Weights of a small mixture-of-experts language model, trained from scratch on English Wikipedia.
Experts: 32 experts in each of 10 layers, 4 picks a token, a softmax router.
Training: a variant of SOAP for the experts, 3407 steps.
Below are experts of layer 2 (counted from 0) of a mixture-of-experts language model. Rows are named router (the router's row for the expert), gate (a neuron's input weights, with its number), up (a neuron's input weights, with its number), down (a neuron's output weights, with its number) and show model dimensions 112-167. Each number is 128 + 32 x the weight over its row's rms, rounded and kept within 0 to 255. Numbers have three digits each.
Before each expert's rows: a language model's description of what the expert responds to. This comes from a sample of Wikipedia text that the model never trained on.

# expert 10
What it handles: Single letters and short pieces ending or starting foreign names and codes, such as Zlatitsa, Mehta, Nicolai, BWV.
router:149137166155106143144132149053111099142164154158144084091105078123138097142150142136137114063171116117089135166102148137137090097139104121185134155163065154127171138113
gate0:186139123156103142120111107101122154131154100107184134150140157071130114072127134183116160120086140105116131175140055127138165155130139114059103149164063133156118114167
up0:193140104155096096141124081158155128152138128176127145121197135095120130111118147072083184099147148139147109045167133128128161106075173120125137133136087077157131116110
down0:117127174152055172124166109128213144166073167117175101147080124142072140087112123115121094162100213095115027131180107104143103107121137118107108104140066146133111069158
gate1:118137155170131114125083088103185170101127192161043131122076143136147117120053161116164115099123097130114105161121154149108145203073157075191131130121151110102158103103
up1:104157103145154153079117095055151173122207129167127129113117103110121195129176181104141122094152136139139116118141169115139064106165102123140136183143128116081143164090
down1:076133104142170148183140074105063095130163128097103133123088063144160116082185141089157135139148142100145153074161167129122118107103177124135146093096130114119127122172
gate2:114089118139093171135111110125111138156165137142114117251111105138163089146117085103096122068128156166071113130086102151150129192138164118138175174180106135164141126122
up2:164124124092136127084145176110168173091059149156101128107114172104137103106164135148093153157147108131133128088064133178146100089120150117122106099133129134089081134115
down2:191125122175090125088089130150155113089134144141183159098086175172203120097102119150105208118144127099127177151072151209118090067138137161108125123145113084162111110100
gate3:176164119134156159159130092183129129190170081118165099090094206113106115153153094111158093161108161129123142128143120150143017120107132098138156126114042093142173090151
up3:166179119157093165109095108094066133119106120045104162125103129173103150216079132121120123131111128125148090118202099143104080120105117134170169093117075114137109101097
down3:171139124088117177108159127107097148111177093154090126135159138140110072089080093148139125093122181083110098074083136129121127110110131143151122153091124144122105129145
gate4:165152175152126148126127146137140135140151132162124121139162149227050136150107164161097077091065154125074136184136087088097132071137110152163099125124157121134092186075
up4:108137162090136147133128159131107110139156103158130146145079123139103118124132112143129075179199156171126098098071127105171097103142144140151073135086139144100055149091
down4:125174127133108179154105119152171140167128135141141133122134133147106196210112157095162128106124115121087155149146128151120134111100078119077194138157173097201152129084

# expert 23
What it handles: Hyphens and en dashes in dates, scores and ranges like 1800-06-26 and 8–1, plus year digits and coordinate numbers.
router:133107117173123112130127143106144082110141120106110123135122100133132127147155125103143106135176127109116129144159161123111118158081146107167116132178121145114186143116
gate0:096108159127129181137120110133142136114112099130138136126088173158139166076139156117153155152130099095106093077141091173140130181108148143106175108168138134137140162110
up0:133153133118155148115159141126154112138142139080166154092182132097169141120129102141141096099188124105171157049164120142160160161091117117122101144120112101103129132094
down0:142112112113173068099110162099147102086125147115130155131111077105129147133095151048135185150131127064124107146068105055109080118121106116115151119120157125106161119137
gate1:154109104173151073125081141147147119135145098189107134068094084128170146110167152078108106122142220143087141106179138163101129126110093128175181147154152138104087130122
up1:106154187164122136119141113086128153124130088168105056103155082154060163183145154118139165088141154141165093174103131150135133160116130161170134135094107122147153102115
down1:100135109138122105055136123057107109115186134130140103158147174182165092150149157125150101129161120137132120158075142103149141140080157146154106150137185148096101104082
gate2:107102106202155097094184085127149106083175100118171076151153173130197111142192129110072103216113118145142166180109180120127095147166126135143115090167100134097159107155
up2:117164154161143064137075089127137108136019119099185132136099105131130086142177122122139142210108127146159030130153143097205117141148069142114197094132173142149168120166
down2:173186113153171108131125154133164122096144122160128181124142141123150128141161162101149176124117157128087115149178101160122122157130095111122241106121141104132122080132
gate3:122217105166202184064113114117165103133161142121114098130127063141133156160158043105063118158121075104152075127140140141135132143114139115122123160195166104143071142106
up3:116102184128110132118147104131132129156131148137107139098108129100184139151163190101107165113153157102097136108097106096162152116107092095132168170145099121173161120158
down3:178077102085157122087104192070143152103164126078098163121153152118138172100147114146158080094108134115156128143112143126178126111123117094107114115097117058077121147142
gate4:147112153145106108177118107113137122147101154095143106105168080136149182131075125126149118142108114097164166165086140148147164245109094124124133113135072175102115135121
up4:047141165124149169119120180132111095114084157152158068124109132193140126146123119205189142178090115153084123139121143125136166109108117142150183123119075077173153107132
down4:152114130139160174083158165127127127073089138130149075145143134153175171154124110129118096115073090139185150153099118145171157137132195154188154132148195163082121101091

# expert 12
What it handles: Opening parentheses and opening quotation marks before a title, year or note, also degree signs, dollar signs and curly braces.
router:132175074175078064154073149091099153158147140141114117092131115088163069105217110142106135115145140156121137220134114101114097110139117150181170155143077138093174140115
gate0:098099111159091135184070116085136215135132125114128154106167135154122139113093167145122117109147142138070167152116083144077165094085101113155107098124151175111136115190
up0:079115111140131131091140123163093143138072123109137088126071144133158090121101134123118147110111113128150086136121101079183136140156140105126201124104112117145124157105
down0:118089138149150104151080104114157086102069109175107162093152090069165048205103150171079056125109181123129161119083105122116123112160143119134144198097117147139102109154
gate1:151127132154103132137122107098128075220152058116152163113131103111112127104097176112128176134156157141103104109116168152104118178151132077149138105163114097152131185121
up1:104110122085098100113135047149116151200158122112096161116187156149164142153137095121135071126160131147096142170188103127131107195104057122162150102165128124129138121166
down1:120135074141044124123122132119165135173128177151084071094149044125134174111148133107143100140158134119123110123077126070105133155153164186051108131128115075134180142125
gate2:135127096125097108113171101139140165063116072153178105111176150065127146118096152161215138142143154125110128172131051133129153143130095109096114179081167131126077067084
up2:129145129106154180163137092144147112116137157167161083172094138147117082122094147137107096119152170099178079127153101129062048188176110179145115144161097167158087184142
down2:162071096083108167189104129088169109120134097139123125108107135126150046184120122134051112134108084078140123053138159133112149182094095078112136115146161119188142091131
gate3:151159165081143131203116184112105129125143115148143102104147176109175119160105108167109129119120124099072102127130119130127100209135117102148097104136152160094072043096
up3:122161079121145126139085098109142114076188061078160152111141183144167115148168086131091144134130114157164114105099055107129122191081094093112127055144078159113118156103
down3:138109094129114192178142116144183152145150123137162139107175116091135102154164131107058164068156101136095093083144153121135180086116151059070140140136188115102150139165
gate4:110168160158118126123168065118134076109158129150118118117103119114201146129098199138090161124132101152136130151088134110083077111134076126127127119136162196110141142113
up4:144105139152152144185162124164088144113107126177134108201075130093093051166097125141098170138093104124096173126202213142106132128133182109125096047141085114110070092129
down4:167120096166143121131103161169212138188140102093162135168140113161129125144131117134123135101147136075154152129118165071131149102092136143151131151140055143102145052107